{"num_hidden_layers": 8, "hidden_size": 320, "n_experts": 32, "experts_per_token": 2, "d_expert": 576, "d_shared_expert": 0, "hidden_act": "squared_relu", "moe_layers": [0, 1, 2, 3, 4, 5, 6, 7], "router_score": "sigmoid", "normalize_top_k": true, "routed_scale": 1.5, "balance_loss": 0.000188, "balance_bias": true, "n_groups": 8, "groups_per_token": 4, "init_std_router": 0.0169, "lr_router": 0.000593, "vocab_size": 4096, "norm": "rmsnorm", "norm_eps": 1e-06, "tie_word_embeddings": false, "optimizer": "soap_variant", "learning_rate": 0.00268, "beta1": 0.95, "beta2": 0.95, "max_grad_norm": 1.0, "batch_tokens": 131072, "max_seq_len": 1024, "train_tokens": 932100000, "max_steps": 7112, "dataset": "wikipedia_en"}
Below are experts of layer 4 (counted from 0) of a mixture-of-experts language model. Rows are named router (the router's row for the expert), up (a neuron's input weights, with its number), down (a neuron's output weights, with its number) and show model dimensions 192-255. Each number is 128 + 32 x the weight over its row's rms, rounded and kept within 0 to 255.
After each expert's rows: "mostly gets" lists some tokens that are sent to it at least half of the time. This comes from a sample of Wikipedia text that the model never trained on.

# expert 23
router [153 133 136 131 151 137 146  67 103 133 109  92 142 131 117 160 135 145  95 153 147 149 209  85 143 130 148  86 100 102 155  93 166  70 129  96 118 180  45 127 161 169  95 116 170  91  68  69 101 161 170 141  74  71 163  77 144 114 152 106 129 151 109 148]
up0 [106 179 112 166 108 140 123  92 197 147 102 120 140 103 131 123  56 102 203 153 117  79 120 121 120 137 131 146 138 104 100 104 117 175 210 124 139 101 131 139 155 174  93 148 124 141 135 105 102 154 128 107  99 121 127 112  40 126  98 179 165 138 154 118]
down0 [189 103 178 117 143 166 140 116 104 124 141 109 181 182 110 179 147  54 182 132 125  75 171 129 114 115 147 126 115  81 152 105 114 151 178 149 140  99 104  94  37  72 134 143 121 102 149 132 157 149 113  61 124 126 136 143 131 108 115 158 139 120 158  78]
up1 [191 106  89 158 113 126 121 148 164 125  87 111  74 171 179  94 163 182  78 138 160 160 107 138 132 143 141 187 135 115  80 118 110  56 178 103 171 169 156 105 174  95  75 181  94 143  90 165 110  97 193  87 158 111 150 173  82 108 119 138 190 125  94 138]
down1 [168 138  79  73 145 132 113 137 171  67 122 167  97 130 131 138  93 194  77 129 125 141 105 105 121  94 132 117 132 174  98 187 111 126 113 204 108 135 168  88 106 106 128 165 119 155 161 118 124 166 162 163  82 117 181  90 160 144 100 192 153  92 115 192]
mostly gets: " and", " in", ", and", " &", "s and", " on"

# expert 11
router [205  97 161  78  64 101 115 144 144 114 100 202  99  95 172 113 135 107 108 130 100 129 122 136 122 173 154 165 126 116 155  70 179 158  91 177 125 120  97  94 177 135 138 115 149 211  68 159 124  83 121 112  94 163 137 154 120 138 140  78 174 165  98 142]
up0 [136 123 149  91 198  89  94 115  77 111 104 109  97 139 152  96 153 142  85 140 131 136 161 128 110 125 138 125 183 185 121 153 118 129  61 131 130 169  77 132 182 158 151 136  69 137  66 113  75  65 142 159 123 125 158  92  70 130 194 109 102 105 135 154]
down0 [ 73 152 119 122  64 125 167 157 100 148 166 172 158 103 116  53 155 108  56  85 107 137 106  69 129 110  97 118  98 111 144 146 132 102 118 110 138  73 125 184 193 125 157 103 187 143  78  99 108 106 158 109 184 113 103 129 170 136 127 117 161 111 115 111]
up1 [ 99 140 107 119 100  74  84 172  81 167 121 180 174 114 139 107  86 167 137 158 165 153  95 186 174 121 113 129 159 123 103 117 123 142 181 150 112 174 140 110  98 116  99  97 167 181 112 167 139 144 121 165 137 166 183 130 166 183 143  96 108 149 113  95]
down1 [107  80 125  75 146 163 194 114 103 169 105 143  80 107 165 116  92 114 102 138 146  94  99 141 165 188  85 128 135 144 127 142 122  71 125 115 129 126  85 171 107 143  90 134 103 111 155 157 107 146 182 151 110 148 118 199 166 138 111 138 131 130 165  57]
mostly gets: " football", " League", " Cup", " Team", " match", " Racing"

# expert 19
router [113 108 118 128 126 150 147 136 116 137  87 183 149  94 151 135 197 118 143  73 164 211 143 114 137 166 108 141 125  87 164 130 136 173 160 141 178  86 145  81 132 139 161  78 149 158 170 149 131 115  89 193 159 126 185 137  92 153 127 104  38 176 122 140]
up0 [100 116 109 185 131 153  67 128 104 116  55 158 120 185 184 119 161 106 116 124 138 112 136 145 107  79 173 136 130 144 103 127 122 118 127 138  89 187 172 101 136 139 114 135 128 112 186 131  87 111 130  82 132  92 127 141  71 125  80 108 116 162 100 110]
down0 [176 160 156 181 136 145  80 110 164 204 147 117  90 108 147 127 134 163 124  95 148 152 118 123 110 107 141 175  90 138  88  89 109 124  78 133 105 143 122 107 141 163 126 141 106 128 127 138 119  36 105 139 168  98 101 152 180 124 185 196 144  83 152 149]
up1 [128 135 105 121 134 116 137 134 143 129 110 126 171 126 151 105 103 116  98 155 113 188 150 114 139 123 127 144 141 103 102  69  99  78 124  31 149 121 135 156 217 100 171  74 131 178 111 169 112  85 108 101 164 156 140 118 203  77 106 127  84  68 108 117]
down1 [121 213 118 119 143 114 144 171 111 124 145 168 101 127 106 140 132 100 126 134 134 154 122 127 134  85 134 109 143 116 108 139  93  92  87 126  58 112  93 144 105 129 118 167 102 134 160 167 177 147 143 100 123 156 120 121 145 166  63 106 182  96 191 110]
mostly gets: " National", "ual", " comm", " resp", " national", " local"

# expert 24
router [159 123 181 164 176 122 120  89 125 124  78 166 176  52 130 106  96 129 168 225 133 108 124 149  97  96 132  74  82 108 105  96 199 122 111  98 110 171 142 117 132 124  95 121 161 167  93  71 171 202 115 168 132  90 123 131 117 107 129 126 179 182 144 115]
up0 [155 138 118 137 145 119 159  91 132  93 119 151 176 128 159 114 150 131 123 121 168 166 160 118 186 151 126 164 140 166 124  95 168 146 167 109 160 111 117 110 146 152 178 139 128  89  85  58 178  70  99 153 114 118  73 134 124 167 136  94 158 148 126 167]
down0 [ 88 124 132  76 139 113 121 155 199 152 169 155  83 139  90 169  90  97 131 122 157  99 135 165 129 121 144 108 178  85  94 109 134 126 178 106 103 164 112 141 123  86 174 153 143  87  98  75 154 115 119  84 124 138 120 131 117 172 129 185 106  98 185  79]
up1 [145 111 147 142 121 142 110  85  70 133 144 145 136 136 125  67  42  92 133 128 142  96  56  43 129  66 165 150 161 160 180 141 153 126 129 144  97  98 162 152 119 137 151 156 148 148  61 174 127 126 131 157 156 166 161  44 104 125  37 137 126 132 136 143]
down1 [112 130 199 151 143 180 113 154 136  90  84  64 156  89 146 153 110 161 131  80  73 128 116  28 145  67 102 104 139 167 176 126 150 136 161 126 197 105 153 143  71 109 145 145 144  58 119 132 137 138 104 114 108 105 117  70 125  98 119 149 139 121 123 140]
mostly gets: ", but", " which", " that", "s of", " they", " because"

# expert 21
router [104 115 138 107 124 109 207 122 145 114  95 184 122  97 111  88  99 167 125 126 119 145  98 139 186 102 130  96 125 126 118 100 184 112 135 145  99 122 130  72 175 108  74 124 143 144  70  81 123 154 100 127 126 111 158 115 129  45 196  95 115 102 118 136]
up0 [ 96 132 152 157 151 146 100 127 132 138 163 134 116 157 143 135 110 173 130  83 138 171 108  53  78 145 134 169  96 117  81 130 138 119 147 135 147 168 138  85 129 127 111 157  79 177  93 107 136 120  85 124 151 127 147 136 139  72 102 119  58  97 191 129]
down0 [100 152 118  81 148  99 135 115 124 127 125 139 139  74 116 161 147 111 139  84 112 101 148  84 158 131 100 130  91 132  83 183  95 209  90 175 134 120  99 156  82 141 170 176 179 146 141 126 102  75 126 132 127 100 123 201 114 152  81 126 162 157 100 153]
up1 [146 125 110 187 146  92 154  98 148 179 205 126 136 102 101 138  84 133 155 197 126 151 110 111 157 143 111 117 117 141 133 134 175 186 123 125  78 149 161 171 128 109 123  98 121 149  73 133 168 140 142 116 191 151 147 179  87  81 148 153 123 175 157  64]
down1 [123 194 149 128 114 134 128 164 130 108 144 102 123 119 136 124 141 188 114 114 109 101 140 186  74 168 144 148 110 133 146  90 126 187 138 128 121 123 156 136 117 109 126 142  85 140 152 107 105 199 133 144 106 156 128  91 113 174  88  95  48 101 135 180]
mostly gets: " h", " w", " f", " sp", " s", "–"

# expert 18
router [166  88 183 178 133  71  68 158 107 135  82 130 209  49 137 129 133 102 108 144 132 181 159 190 107 194  54 119 169  61 147 148 109  46 105 151 126 129 116 151 132 153 134  87 145 124 117 112 101 137 108 153  96 117 154 107 118  68 134 125 200 109 105 190]
up0 [103 144 112 142  94 104 120 121 129 107 157 159  88 100 143  70 112 152 157 149 145  87 151 205 122 128  95 128 110 147 133 130 135 121 104 113 219 190 131 187  96 169 136 120  71 129 135 173 188  71 139 156  93 137 113 130  79 108 102  94  98 162 154  86]
down0 [131 150 134 130  85 110 133 155 159  79 140 133 113 111 146 173 113 125 190  95 170  95  95  87  91 110 107 197 116 130 136 121 146 185  85  76  95 156 170 164 125 106 127 142 191 122 137 124 116 133 113 134 109 130 108  92 127 132 109  99 109 148 136 132]
up1 [135 139 121 120 146 141 106 168 109 146 120  75 142 162 157 134 162  85 204 183 132 106 130 129 215 132 108 174 209 132 118 112 104  83 107 183 136 132 136  59 144 121 132 153 142 165 132 132 153 108 111 151  34 129 106 130  93 118 153 152 166  51 128 131]
down1 [164 131  86 167  97 121 162 158 172 118 190 146 150 142 117 130 134 118 165 184 155  96  53 104  73 182 162 127 141 139  86 149  91 145 108 197  99 131 111 162  93  63 110 107 149 168 161  90 112  75  69 175 114 121 109  61 119 139 182 132 147 148 119 158]
mostly gets: " with", " for", ", with", "or", " sold", "ed"

# expert 0
router [151 157  66 111 152 169 156  93 127  86 115 113 150 122 164 142 108 128 139  92 154 207  99  62 125 123 142 130  76 141 193 100 162 126 142 106 117  94 116 106 166 149  73  79  97 134 137 131 118 150 117 129  71 182 123 129 134  59 213 137  80  80 160 178]
up0 [119 177 142  86 137 183 103 101 109 137 119 161 109  82 155  98 187 118 131  96 137 182 136 109  75  90 171 122  48 157 109 117 136 114 112 132 140 106 133 138 161  93 156 135 135  91 101 169 142 105 118 140 136 137 119  98 121 117 186 151 146 166 152 148]
down0 [139 189 189 120 148 142 145 107 133 134 129 163  98  78  45 115 187 106  68 150 174 152 123 179 123 147 126 121 122 166 103  79 145 128 172  99 178 134  98 147 149  99 123 127 117  99 155 132 140 126 150  57 155 150 131 107 137 120 168 123 125 124 144 182]
up1 [170  80 100 121 131 119  87 121 112 152 109 167 140  81 155 207 180 157 175 144 177 223  35 104  52 149  86 112 137 175 158  99 105 145 163 100 147 121 130 145 118 122  96  81 129  99 141 140  96 130 203 137 124 149 102 107 130  68 163 138 137 162  94 135]
down1 [100  66 133 160 143 127 175 113  94 112  65 149 200 144 120 179 202 116 153 107 116 134 120 107  97 153 119 172 108 120  83 115 122 138  80 107 155 115 144 185 124 161 118 144 130  94  98 104 106 147 128 140  60 130 117 150 157 147 174 132  76 147 105 169]
mostly gets: "c", "ac", " c", " col", " dec", " rec"

# expert 2
router [141 142 111 116 100  56 109 111 132  41 115 154 193 134  83 123 107 174 197 169 164 151  70  75 149  81 105 113 112 130 151  85 126 101 134 165 143 146 100  96 162 178  81 108 133 148  90  77 132 160 165 151 142  95 152 160 125 107 130  97  91 131 127  91]
up0 [180 114 131 132 113 120 139 160  96 133 115  70 163 118  99 108  91 133  95  97  64 118 142 126 169 108 102 149 116 163  95  88 139 135 112 112 229 165 147 130 113 151 132 107 116 141 120 164 156 106 160  97 154 109 155 111 140 136 161 176 134 219 113 143]
down0 [120 117 131 133 169 165 205 132 135  50 144 149 141 129 162 119 121 143 127 155 105  62 154 128  52 148 155 119 159 157 163 183 166 136 147 102 142 127 123 131 117 167 184 128 184 111 209 147 108 121  61 117 135  88 154 144 136 160 168 158 172 160 146 198]
up1 [182 142 153 124  92  40 122 118 149 115 125  83 161 123 120 136 137 197 167  98 132 127 104 177 123 137  71 111 173 110 161  74 150 149 121 148 128 137  87 104 140 150 106 112 224 156  82 163 111 140  95 134 132 133 176 164 119 102  95 125 116 130 141 174]
down1 [ 99 121 119 159 177   8 119 161  92 151 123 152 129 133 118 112 116 141  94  87 101 189 112 148 121  78 125 141 113 126 138 184  96 178  99 130 107 148 180 109 148 137 133 154 147 109  96 134 146 121 114 115 190 114 164 120 147 151  77 143 154 162 114 143]
mostly gets: " t", " st", " d", " cont", " tr", " pr"

# expert 12
router [ 90 157  90 133 135 142 182 143  90  87 106 138 151  98 145 105  79 108 173 121  58  57 163 177 171 179 105  67 131 164 203 173 159  67  70  99  58  95 162 103 148 155 192 135 105 184  66  69 120 119 163 144 116 126 119 121 131  78 165 170 168 164 175 134]
up0 [117 107 145 124 148  34 130 129  95 145 114 176 135 115 100 132 100 118 129  92  41 140 160 165 180 224 104  54 189 158 195 102 169 159  84  90 123 100  83 181 128 186 152 179 110  90 154 133 163 204 144 160  74  71 107 133 121 145 106 124 137 121 164  89]
down0 [183 105 152 167 132 163  95 109 184 114 147 110  90 167 149  98  99  67 120  88 122 109 129 131  93 169 129 160 106 115 199 153 104 108 113 132 141 163 123  93 169 183  78 120 143 155 134 135 100 106 111  90 103 153  92 123 148 135  80 143 143 111 146  91]
up1 [139  85 102 140  92 124 123 132 115 120 138 113 100 104 140 127 101 134 154 108 163 122 148 132 151 155 127  60 164  88  96 127 175 176 142  32 115 176 159 150 107 157 160 109 131  89 136 177 130 122 121 132  93 121 145 191 100  64 124 174 170 138 116  94]
down1 [135 217 102 104 114 146 189 169 142 130 118  88 148  67 134 212 205  99  77 158 142  57 138 147  85  98  90 146 154 126 129 126  96 147 172 143 177  60 122  86 112 134 129 120 158 114 172 171 125 132 154 153 159 129 142 144  83 167 176 146 163 141 161 130]
mostly gets: " U", " pro", " O", " Pro", "er", " ro"

# expert 26
router [114  67 136 147 119 170  85 119  73 142  99 127 142  89 123  88 100 178  93  99 118 161 141 150 159 113 114 107 142  76 140 129  78  95 134 147 174 114 124 108 111 136 157  78 137 153 156 155 114 134  61 152 117 117  87  94  85  77 173 143 195 158 121 186]
up0 [150  82 133 127 105 161 119 130 109 153 168 143 126 174 106 108 110 140 117  76 177 129 149 167 142 107  99 144 111 106 134 152  89 118  69 141 131 128  57  15 142 155 135  77  94 123 113 141 139  90 122 147 181 165 159 120 127  84 115 122 146  81 144 127]
down0 [101  36 105  73 143 187 102 146 161  85 135 170  96 168 105 167 133 104 139 186  83 172  98  99  76 187  87 129 141  84 187  90 168 150 146 158  57  80 118 143 126  97  50 146 185 124 148  70 128 113  76 124 140 123 126 156 116 126 108 104  73  83 129  97]
up1 [143 138  90 145 138 109 111  95 135  86 132 119 122  98 169  81 159 189 122 159  90 124 112 144 126  32 130 149 103  88 125 136  90 157 133 149 166 121 164 147 139 110 141  87 161  95  84 144  65 111 133 156 149 126 114 106 129 100 152 124  92 101 113 135]
down1 [102 102 158 168 133 142 195 116  81  90 141 120  93 147 150 129 146 114 169  69 120  57 145 116  69 119 138 175 110  75 225 182 185 144 139 130 141 128 135 110 164 137 161 142 124  71 162 113 136  85 189  89 137 103 111 137  89 141 137  91 157  74 133 144]
mostly gets: "ment", "ized", "ised", "ided", "ement", "ision"

# expert 28
router [118 168 144 115 110 123 164 124  89 163 126 117 158  87 167 121 122  94 188 151 135 142 225  55 155 192 146 128 119  95 129 151 109 118  69 157 107 120 151 153 169 170 171 109 144 128 122 133 146 112 110 145 116 136 192 144 165 156 159 109 128 103 141 136]
up0 [145  84 109 130 139 173 150 144  94 134 137 140 137 139 132 134 171 157  95  89 150 128 204  44  73 144 176 129 196 130 104 143  99 124 119 163  91 158  98 141 150 102 106 128 142  86 154 112 203 105  89 204 145 151 120 127 137 176  44 132 123 134  74  81]
down0 [144  78 156 133 114 111 172 159 135 174 121  81 112 160 156 142 170 119 127  62 151  78 127  86 114 139 174  69 116 135  99 126 158  73 124 186 109 164  96  71 161 137 115 123 128 154 102 152  87 224 107 148 177 132  91 118 187  68 169 122 153 135 139 101]
up1 [116 166 177 151 145 168 137 139 150 156 128 111 135  46 113 157  93 154 181 158  71  81 127 161 156 116 166  69 183 117 141 148 130 114 179 103  90  64 137 101  62 200 171 137 134 136 122 117 129 152 140 119 161 134 158 156 158 127  98  91 143 138 150 150]
down1 [105 142  98 140 140 129 191 132 142 133 135 133 124 130  84  90  83 116 161  39 111  61 135 128 165 157 117 146 182 183 138  92 114 181 150 131 140 126 151 159  74 116 141 136 141  99 126 140  32  78 120 126 128 218  59 108 100 137 138 176 139 124 157 150]
mostly gets: " India", "ö", "ić", " Japan", "ah", "iy"

# expert 13
router [150 150  89 146 137 165 164  75 117 126 119 122 118 129 194  64 173 165 137 189 151 171 138  90 106  89 117  97 116  96 138 164 127 105  66 161 104 144 142  84 159 150  86 114 106 136 149 114 153 146  93 140 146 100 168 127 144  91  93  89 112 105 154 106]
up0 [154 129 154 159 125 145  87  96 136 224 103 141 182  88 140 106 124 121 114  77 183 111  73 112 131 123  80 161 111  74 144 115 147 114 159 130 159 144  97  99 127 167 123 129 118 137 145  75 155 137 140 116 127  89 106 177 145  96  98  88  83 167  84 150]
down0 [101 150 126 142 121 184  74 161 126  93 163 166 131 133 127 124 106 146  71  51 160 105 100 134 134 122  74 153 174  78  76 199 139 158 134 175 160 145 189 170 100 104  94 131 130  96 112  97 105 137 152 171  57 176 113 131 168 159 155 131  95 120 135  80]
up1 [154 144  90 106 135 130 126 131 115 125 169 132 137 140 101 104  93 136  74 107 143 200 118  86  71 127 212 150  96 110  90 149 137  75  92 127 139 114 148  74 161 134 124 149 133  93 180 125 114 132 102 153 173  78  82 195  70  93 102 112 166 157 127 145]
down1 [139  51  96 137 169 134 109  85 126 151 160 108  87 121  73 115 125 103  68 121 127 111  73 163 130 168  87 111 111 164  85 125 160 126 165 153  88 114 101 150 118 105  56 176 109 120 181  99 117 134 129 120 118  91 131 143 114 138 113 106 155 163 121 117]
mostly gets: " pre", " res", " ar", " part", " Res", " cons"

# expert 16
router [131 168 117 128 155 128 110 114  94 170 100 115 168  92 168 123 122 112 216 131 113 123 150  89 146  68 115 137  69  73 126 105 135 130 125 128 168 108 136 121 142 140 127  86 161 133  84 156 152  50 134 115  68  92 178 158  89 122 126 118 158 197  84 191]
up0 [167  98 141 132 129 172  98  87 184 121 155 118 162 111 138 160 187  86 111 121 188 125 147 208 145  82 152 156 109 148 121 107 121  81  86 160 182 100 166 134 148 123 145  90 163 164  38 154  88 118 113 137 170 107 116 182 123 119  97 154 117 125 135  93]
down0 [105  93 153 135 148 216  98 171  67 137  92 135 192 139 114 108 170 125 143 149 149 130 146 113 148 123 105 105 168  95 119  62 134 143 130  98 116 147  96 160 156 101 127  85 152 111 119 162 187  89  96 111 151 153 149 110  92 147 123 169 118 150 105 146]
up1 [158 175 213 133  95 116 126 116 151  91 116 143 119 107 129 101 123 145 106  75 105 120 142 121 138  95 158 122  99  98 162 144 126  85 174 109 166 139 131 101 115 107  69 138 111 116 112 103 132 151 140 122 138 141 140 106 116 129 140 139 161 133 196 132]
down1 [139 142 138  93  81 124 137 127 144 188 120 119  92 119 120 126 108 117 101 138 165 157 164 118  99 108 173 111  94  78  70 207 124 191 147 129 184 119  85 137 130 180 126 154  90 121 131  97  98 103 189 136  80 135 189 119 129 160  63 134  95 150 129 128]
mostly gets: "berg", "ić", "son", " Jones", "ville", "wood"

# expert 17
router [138 152 108 168 140 117 100  95 123  78 102 156 150  72 144 116 105 125 137 136 157  94  74 134 147 110 128 143  83  58 144 124 191 137  34 103  87 165 116 110 146 164 124 146 177 102 134 118 140 142 112 107  51 110 130 118 134 126 120  88  78 157 103 212]
up0 [106 115 145 169 136 110  83 103 116 168 110 155 170  61  99  86  97 168 177 168 132 156 176 105 105 156  79 102 172 146 139 108  91 150 115 133 149 108 149 158 106 135 152 200 101 154 145 112 150 176  73 117 117 131 122  68 109  85 143  86  86  90 126 126]
down0 [154 152  85 146  66  77 117 124 106 123 132 136 141 134 116 128  88 162 102 125 121 138  83  99  83 107 111 119 114 157 132 170  83 147  88 145 112 171 164 142 137 127  97 164 129 133 165 166 147  78 134 139 122 123 141 112 203 138 132 162 170 181 116 122]
up1 [130 110 121 154  97 123 177 132 153 137  99  82 124 120 127  82 101 119 134 139 115 123 146 178 131 114  78 140  79 101 116 125 117 134 136 120 162 191  75 119 142 106 109 153 105  94  67 124 137  75 145  73 117 128 110  75 140  99  89 152 137 168 158 138]
down1 [104  82 107 132 148 137 139 101 136 137  82 108 156 136 163 164 114 105 153  90 160  85 186 198 121  71 158  99  75 191 151 138 122  72  95 112 157  47 179 201 167 147 127 115 115 100 124 136 147 145 114 134 139 173 145 162  99 145 119 125 112 107 137 113]
mostly gets: " was", " are", " it", " were", " is", " has"

# expert 27
router [124 140  74 128 134 136 168  61 105 104 134 143 158 171 153 114 130 168 101 201 121 155 117 165 173 102  98  89 112 155 145 116 129 132 101 180 132 120 120 147 186 124 114 110 114 128 115  78  93 204  89 145 165 107 140 143 111  85 136  94  90 140 112 142]
up0 [163 116 161 182 187  85 116  65 116 108 111 156 174 124 134 144 108 115 136 187 115 149 125  96 106 157 158 119 148 147 127  90 182 116  60 133 137 147 117 126 180  52 173 172 182 159 151 100 177 151 107  69  64 121  86 151 168 133  96 113 131 174 117 173]
down0 [172 141 153 108 132 109 100  83 114 164 141 232 172 149 122  93 139 116  85  98 136 143 134 130 150 136 159 134 122 176 114 116 117 109 151 147 134  75 134  64 134 149 107 108 119  41  88 174  83  38 171 121  99 147 133  93 122 135 132 116  99 116  88  78]
up1 [ 85  74 136 123  91 145 151 103 141  76 131 148 146 130  91 147 124 163 114 172 185 161 185 134 138 182 115 193 169 137 159 203 134 111 168 136  95 113 171  99 145 116 134 129 109 173 124 101 106 120 127 156 115 109 124 115 149 146 193 147 121 131 138 102]
down1 [196 173 114 112 139 117 132 102 132 146 132 135 105 141  50  42  82 202 151  63 125 153  91 173 140 102 145 107 137 119  82 178 139 149 170 136 146  93 124  82 150 155 106  44 158 152 106 135 114 164 121 131 137 180 112  57 145 128 129 148 126 171  75 122]
mostly gets: " rel", "pl", " im", " ev", " exper", " dr"

# expert 25
router [209  79 183 142 131 149 205  90  59 162 121 234 151 123 105 121  67 154 123 156 142 114  62 125 126 184 128  86  95 120 151  72 105 101 141  91 122 125  79  86 144 136  74 126 141 179 141 174  75 114  90 117 166 140 121 184 124 115 180 126 143 125 162 162]
up0 [125  87 146 121 101 142 140 108 141 161 108 119  75 144 138 105 125 185 201 212 107 165 105 143 107  98 140 121 115  93 114 168 128 122 103 128 109  92  86  95 101  50 162 117 136  97 114  95 142  46 121 121 145 106 169 127  85 130 148 144 113 138 206 125]
down0 [115 131 129 137  93 153 116 142 175 133 120 183  95 133  74 127 197 165 131 143 133 115 114 156 128 125 155 132 190 132  51 113 103 185 118 139 140  89 144 131  86  63 159 170 128 173 130 123 130 120  87 154 121  91 150 140 118  89 189 191 117 138 126 139]
up1 [ 99  70 186 150 117 102 135 125 129 194 123 156 160 112 136 125 157 141 156 151  83 156 124 135 145 115  86 136 111 140 164 137 133 189 139 137 122 173 130 106 157 114  81 124 116 155 116 111 108  90  98 146 165  94 119 120  82 124 121  85 130 158 103 157]
down1 [150  46 134 180 151 126 116 129 129 118 158 163 121 226 119 188 144 127 143 127 101 143 160 106  71 137 144 102 129  94 131 181  82  87 141 136 100 117 111 124 126 149 132 114 155  77 149  44 100  95 133 112 165 208 115 105  95 160 104 160 114 124 135 121]
mostly gets: " form", " lead", " design", " record", " oper", " act"

# expert 6
router [164 126  98  93 162 106 127 125 108 117 121 139 117 118 153 128 157 148 145 162 183 125 108  58 105 177 133 148 166 183 148 154 143  83 105 150  87 174  63 102 140 155 118 162 165 127 139  99  56 155  70 147 173 144 169 117  36  96 114 135 139 176  87 168]
up0 [150  85 101 170  98 104  97 144 124 178 105 175 137  95 133  87 154 112 108 121 155 140 154 192 112 198  86  81 155 151 159 117  43 113 165 195 100 106  67  86 125 136 136 119 125 138 119  87  94 135 110 142  89  82 157 189 155 114 156 147 153 147  68 164]
down0 [141 151 177 111 140  28 194  98 121 144 102 105 126 120 116 125 140  88 157 107 108 175 107  66  92 137  87 144  83 138 120 155 120 108 162 165 106  53 126 138 176 115 107 116 119 101  91 103 107 128 136 127 116 153 200 125 115 172 175 124 167 107 111  62]
up1 [146 174 123 104 117 120  97  85 142 110  83 137 170  82 117  89 179 119 106 154 151 135 125 142 129 143  87 115  92 214  87 133 115 122 172  60  90 148 165  89 117 175 113 145 143 102  94 139 130 145 171 195 121 170  80  97 146  87 115 149 125 120 135 165]
down1 [150  88 175 152 126 171 175 153 114 117  87 157 108 118 125 132 136 104 165 164  90 140 128  72 108 164  64 144  77 143 129 124 113  95 132  78  81 200 154 124 121 183 106 156 140 157  92  64 128 146 131 198 176 134 134 127  99 109 132 124 145 111 116 176]
mostly gets: " stud", " New York", " Christ", "att", " man", "un"

# expert 29
router [142  79 163  95 147 131 189 117 114  85 105 181 169  79 126 100 119  89 132 145 138 136 184 157 160 132  88 117 138 115 149 109 149 104 107 122 141 147 117 106 148 136 177 151 134 158 119  94 141 136 148 125 143  99 103 119  91 127  90 110 130 162 109 118]
up0 [111 116 107 111 138 163 149 145 130 135  93 140 159  99 158 117 144 134 147  86 144 133 165 144  22 112 109 129 126 127 141 131  94 117 112 160 153 160  96 144 100 128 122 111 188  83  71 144 127 157  77 138  39 140 113 178 139 127  23 110  95 135 119 118]
down0 [ 87 119 151 116  95  96 119 147 104 145  99 119 119 150  97 160 145 121  99  82  76 144 113 136 128 129 160 140 145 129 105 155 120 193 125 224 173 137 102 161  86  72 124 161 109 141 125 120 138 113  75  60 126 132 107 127 150 178 130  69 100 172 107  34]
up1 [152  91  99 139 118 180 118 100  94 157 166 175 169  90 191 116 143 137  82 147 188 119 152 204 116 121 128 145 114 106  93 134 156 113 168 161 112 103 136 124  82 134 147 161 127 167 147 116  91 129 122 167 132  63 119 129 112 139 139 105 105 178  84 109]
down1 [ 65 178 125 115 142 124  57  73 131 147 140  86 145 131 142 124  89  88 128 194 117 165 118 137 103  96 170 163 157 114 157 146 147 100 179 119 153 111 140  97  99 131 153 124 109  99 123  96 118 120  89 108  79  96  64 142 181 179 130 147  98 143  52 125]
mostly gets: " the", " of the", " in the", " a", " The", ", the"

# expert 31
router [ 49  95 142 184  70 149 118  63 101  87 108 159 137 158 154 116 174 170 142 141 142 152 207 140 159 117 160 155 117 159 163 104 174 118 109 138 129 166 155 147 122 145  95 111 153 144 105 109 115 155 117 136 136 140 130 133 108  89 136 156  85 141 115 151]
up0 [100 104 152 210 144  88 158 112 138 107 141 107 127 172  84  98 184 149  90 119 130 132 153 198 116 148 102 173  82 133 178 112 148 158 107 138 168 123 107  92 119 113  76 145 163 136  46  89 199 114 110 121 136 162 138 145 145  99  98 175  96 163 106 194]
down0 [130 148 176 164 135 166 201 130 131 152 155 166 154 189  96 155 106 161 135 194 182  66 103 128 101 121  91 143 121 133 120 151  59  97 108 124 122 135 139 148 151 125 119 129 116 115  98 199 159 113 174 189 112  74 155 176  69  98 190 101 126 118 109  84]
up1 [131 119 150 143 101 151 114 108  70 102 114 175 128 130 110 109  50 136 135 163 119 172 175 155 177 154 119 151  86 173 165 111 154  98 157  69 135 125 173 111  94 127  78 138 124 128 128 122 120 133 127 119 164 108  91  88 148  91 143 114 118 150 139 145]
down1 [151  97 166 116 124 153 170 107 116 179 142 173 154 198 116 151 143 107 178  80 103 148 154 122  87  98 123 110 153 102 149 124 143 107 130 110  99 152 153 145 159 112  81 180 176 116 106 142  75 165  56  97 197 154 149 109 140  65 164 112 131 113 167 130]
mostly gets: "- ", "\n", "| ", " / ", " m (", "- Pro"

# expert 30
router [120 145 104 127 159  83 203  80 123 126 102 150 134 152 172 118  78 160 105  93  87  81 157 107 164  90 137 106  61 120 142 103 161 120  90 173 107  95 134  90 167 133 129  99 127 153 105 100 166 137 153  69 130  59 101 125 132 134 141  73 137 104 148 175]
up0 [ 85 115 126  96 129 127 103 169 123 103  93 142 200 157  96  68  64 106 125 170 132  90 170 138 166 136 171  78 148 118 137  78 155 104 144 112  77 103  84 142  80 182 140  95 159 112 134  99  80 206  92  80  98 170 105 173 116  93 123 172 111 101 158 197]
down0 [ 75 161  64 105 162 163 124 169 136 139 184 133  93 120 135 131 107 151  65 105 119 122 146 155 100 187 119  74 123 128  95 142 145 170 103 127 123 118 153 117 162 134 105 132 127 145 109  95 175 184 128  74 165  70 113 147 163 189  97 162  92  59  72  87]
up1 [131 169 105 144 208  96  97 111 115 136 178 107 113 166  96 135 123 182 153  99 143  79 115  84 144  84 106 117 107 116 158 147 159  66 144 118 161 104 101 106 112 138  65 117 197 134 118 108 190 134 117 130 159 167 111  72  70 133 120 167 108 125  75 150]
down1 [132 155 155 147 153  60  94 138 145 141 192 153  59 147 133 172 159 116 143 116 125 106 141 123 126  88 128 130 119 156 170  78 142  97 129 136  85 115  59 113  90  83 101 128 137 135 162 124 154  89 132  94 107 177 132 154 177 162 108 119 125  64 129 140]
mostly gets: " Gl", " | M", " El", " | J", " | K", " Ol"